python train.py --num_hidden_layers=10 --n_experts=64 --experts_per_token=4 --hidden_act="clamped_swiglu" --moe_layers=[1, 2, 3, 4, 5, 6, 7, 8, 9] --router_score="softmax" --router_z_loss=0.001 --head_dim=64 --norm="rmsnorm" --norm_place="pre" --beta2=0.98 --decay_shape="linear" --batch_tokens=32768 --max_seq_len=256 --doc_mask=true
Below are experts of layer 3 (counted from 0) of a mixture-of-experts language model. Rows are named router (the router's row for the expert) and show model dimensions 0-127. Each number is 500 + 25 x the weight over its row's rms, rounded and kept within 0 to 999. Numbers have three digits each.
After each expert's rows: "comes before" lists some tokens at least twice as common just after its tokens as in all text. This comes from a sample of Wikipedia text that the model never trained on. Tokens count by the router's weight.

# expert 1
router:475489538462490529474511517471496484539525526506533515509515510532483520511523512517494524512475477523514473541499535501540496543518512539507444462499502490533544512492488485520456526479493472497524470464524479478483458478470511538521462544494559514489472531526477495500524460494489537482470489506499488527519527535519485501505525508542510534503498461456458495524524539511489520508482
comes before: " ", "\n", " −", " +", " —", " he"

# expert 63
router:495472534479491514492510525478517472541543516523520536531496560541478525522536532541513518523483486512524474506489520485535511521525545505505479472496530478517546520495500474527485496491480456485531470490537477467485486503477527552536494519474544521507466502517480515515533473524504533468466474500493480528529516502497468485486500513544508511495501468461467470530505537480481531538480
comes before: "s", " of", " to", " in", "ing", "ed"

# expert 31
router:484468534493479513475504516455488493523520541514546515526502533554492530518547536518515521517488494519506498521460526483558497525502520549520458473520515470516554524496484472506478521464470479472541485455514485470490488475472516524524477525488539518492472524515473516502520461513473533478459470493483496533533520521501486497504503533550530502506520481481487489515524531498479523508477
comes before: " |", ",", "0", "%", ".", ")"

# expert 27
router:483458520491482516489501517477505473535518533520546514499505545530471515523542533525524531517495488529503481535478519485533477508511531529523467469513523476520537520470505459543477553485465483495505477484535479491480471489476526541516446530482514511507482534514458514500516467515489523494456475490492484534524530524503479490521516537548519528503498487479479463514509527482458523531481
comes before: " |", ".", "5", "8", "6", "7"

# expert 45
router:466470528482478531482520527465518489528509520509543503503496541521505520525530519542502509503482495520527489509474522462531498518505526544532462471506506470551552526494492472518492520474506481484520468459527488456493465478476537526540470530497534503497485520526485508500495462504468532467484481488498480523524530514515491491508505520576522509491520471476455493522517521511467519544470
comes before: "|", "\n", "-", "|---|---|", "==", " /"

# expert 24
router:487467528498487515483504526493488468537517542507533513511510544546479519532519532524526530523474509526506488552475517498526490520522523531521485458533515477522550530486499485516480537478475492490524474459530482480467472493487524537532458532468526515489493546522456504508540459506474540491462474492495479530532537527496485496512524537533518515500525492479490479517515526491464515519488
comes before: "1", "2", "3", "4", "en", "ation"

# expert 19
router:475482537479468526472501520469502482538522545525527513515509515532474518511524519521507515528481494537501483530472526489531475527505534537518475467502533473532530528495484463524478520488472459477536473470541474471490491479467519528528455521492537516493484512523481503514532453521478522487470478488482486524539534519501484508515517514556517526507532483475482477523528536498457525533483
comes before: "\n", " The", " In", " He", " It", "9"

# expert 47
router:491469504489488521486497524479498470526528519536546512508510528532476525534534522519518520524474481515501487558478533481534482516513537537514477477505510479531536521487500473532483531470475477490521480461538489480464480491468532549517451541472531515500477538528446507492517476509482525480459479506503488535534519524502487502517521529543517516500519467480483476519495531496469533528483
comes before: "1", "2", "3", "″", "4", "6"

# expert 6
router:478461512483485519474490528471499465531514536523541511508510536535481524518537533515519526524485489531496485540469529474531483508501522526514477458507522467516550517484499474511483525463477484484530476462526484483470476478464513544526454540482537519506483537523457517495518465511489532492478470502493491526532528530513490488512523532546521517506526475492477478518509531500459525530479
comes before: "1", "2", "3", "4", "0", "6"

# expert 20
router:481491533491475512489511512469514475505519556521539513518493544539493512534523513509515504513484480503505486553483528464511481512505543530508490472510514464525543531488507465533493542465479490483524473455528486482487475494460521547516451524489531514506477525519445509516516487525493538472475467504498487532541534528502475497499527506534525524499505473484494485514513530506459522562479
comes before: "0", "9", "2", "1", "8", "7"

# expert 8
router:481469523486480515484505516470509477522525531528542513518496532536494512529535526527518525531477489527493488541480533493529481512507531532512480466523518480515529519485500456514479548473477482502527479467523490486479474476471531545518448533470528508503474528527465515506516478519476538481456480496486489527540521531517486486495522535552535517497517488478490463524520521498465531546485
comes before: "0", "9", "8", "5", "7", "6"

# expert 0
router:463480522475477546466523514483523482510529509523522513539489516522486533546536527525523508502467479513526481536477541496534493512517538503519473472511523460523529518497505455551478538476480488497513474469517463468489477454499515519509480522502534512512473521509449540494526465522474521469487466489494456517527540531487472513505523515523540519509501491468495485538506515495462525522487
comes before: " the", " The", "\n", " a", " He", " In"

# expert 38
router:488466533490478517474502512468513472536527536516541508497507542524481515532541535528518514529480490538495495547483529484535505519519523542520462459511518474524536522486494476527480532468478467495513485464521482486478472486466521539520465528487529525492479534524477517495511464508479518487466480499491489534528536543516479482514514548530536519505520484490486474519518526491458521532470
comes before: "1", "2", "3", "4", "'", "t"

# expert 22
router:465487511465483498474524513463511482525508536533525522541493499520485514511513549543507521526482467511513487530502517476525502540533523521513463466511513476527532505507475475508460513476486477492517470473538474477459459489481524530527468560481561528512488518548459513510502473515469516490493460486489479538504520516479501502502526516555518517525503476496492476510504532506481553521490
comes before: " ", "-", "\n", " \"", " List", " The"

# expert 16
router:468478514465479542470495505492504489508528524540529535530495521519506523534543545537507514488458475509530489541458538475516503511531529511529483494521520474540520521489492482531467526467505463481514494478513474478495472478494520531522478516486520522514485542529480531506508480534475534462478465484498453528510525525501451501511530517533560505496484473481495494539506515498469522508469
comes before: " the", " a", " his", " their", " her", " its"

# expert 26
router:498490508499485535489519527494521488522524550532521508516501519519477557522528537527526505540489486506541499537499525467533506524510516539533487470503521483526535508487503485526447554486492465505508474488531454498470464469503512562534485531501520512504471534508477520494513499539472539484479466465496488555502517511514481505507514500550504517521491509466486498507497526509463505532450
comes before: " ", "\n", "–", ";", " States", " —"

# expert 11
router:478470518474478522491495518485502483523541529515536503514512528547497509531529518521520523522495500507503465543481526482538482511502528526514479463518518480520535522483501455537470550474463477497524471454517492479485462497449520547507449527472539517500493521538461505490515463525484531485463473484494498518523531521508464487517527529538532514509530486490477482509511517495464527531479
comes before: "9", "8", "7", "5", "6", "4"

# expert 17
router:484469519475473520493515529484499475525541529509540515519505544545483519512526532525522521531472488525492477547486525497530486504511533526522473470513503475523543523468485454527485545470471464488523470462517501476484487490465512533529463537471536513507472526521463515500532470518490535484468473491507496530534529522501491478510507520549535515498527487484488472512523523509467515530470
comes before: "9", "8", "7", "0", "5", "6"

# expert 5
router:467457524456483537459526509486503488506499511537538532531481556534494517501514509526522524507483497514507485539457515489545502500530544515531482495512536470533531523490493457516488523469476477462520470473522464473453485484484511528502469537480535510517482522514446517490526482528481534490491466488504480518518529529488465489513516512535539519503516484499484489511540531503480524525470
comes before: " and", " the", " by", " in", " a", " as"

# expert 41
router:478464525493484528491511523485490485517526529522531512499503531534492516524547526534511509530484486521499484542470537484533485522514522540505477461529531472524549516491507473512473543469477477499527475446515481466475473472460522541512452529469530521495470535524468511501518472505480548474463468500512498526539512534507481484503514531537535506499499486479483484520524523494479515518481
comes before: "0", ",", ")", "–", " (", "),"

# expert 52
router:491447516490475523481512517454501490532519554518534510511501534540482530527544525530508513518478487534495491544478527482535504525499513531523470478522528488513547532476507477518487545477480489493540480467512493484484473482455517536517470535479543512505470525517485515503516457528493535482473480485501495528544513526510491480516514532542533521514527491478489479518516523497457526534474
comes before: "0", " |", "%", "9", "8", "5"

# expert 60
router:478457517479495520475504515472498496500522525520517499520489516537502526502516522526521528496496474512503494535478521471542499501508532532510465461500513477551521517487488462514484538451488471487547478464517482462484475490474526533522476532476520505495469538510474514505519467506476560473470454515503475543528528522524481495508520527537534507493521484481487469512531526493461526548456
comes before: " ", "|", " |", " A", " W", " L"

# expert 15
router:496460527489478512476513519472501500515518549516510511543510526542486530529542527528507506510498481509502471536484532479536492520520524521512484466514542486528538506497479446503461519464489453490531484455527471478484468477470531505509444569489551524507500528536466508495503462509479525496491483488510471525526499521516475479504517517528523524530506476483485475520515515505481528533488
comes before: "\n", "-", " Born", "\"", " which", "ová"

# expert 39
router:485476526487472522469519507494518491503524518514533527495495529543479525500523513514523503505472488513534494518493532491513497525497528527518461450504512458561549493485516478505477530447499490484522483481537487475481466483478535549528476548506527541500478530527479505502522460512473537478471464448509493534498534516505470510505509538521512514500485467451481498515503540512460533511489
comes before: " ", " the", " a", " he", " well", " game"

# expert 53
router:484475530501481508471508559490508487527531513512513521530484560569489552522540519534495514501493493521510488517471511508542499511517539534520476453519530494505524521491489442508465511471463479475516487485520463496470461496478523533517470535459537511507487536537475505488537451501488524486468480498499484526532515504475487514497491519531516505513505483468483465527489507485485524527473
comes before: "s", " of", "ed", " and", "ing", "ation"

# expert 32
router:489458550486495517480512507493503466521533523525521511493528507528498565535534499534509513511487509508543465539491512494500511532506528521533468472510515483521529495473512485517469518473500489474511486464533478490491455495493515528539487565482521509507467528514461522505521441492482541464483464467489491551507539525498476511508504527518526492494512497460460487523499540489464530502469
comes before: " the", " ", "|", " a", " his", " an"

# expert 10
router:481487547490457520454509532487514504524520519530514506532489515522498527507550513542515547504487476516503489506481533467528490541504551518509440486498512504547505528500488467541490537472500469508518452501522463511471465469505519535516494514487528509509485544538463536490514481508504501486480464487494485556539514504489481516497511513525514512514500474468450496521508528519452512529477
comes before: "|", "==", "===", "The", "=", "In"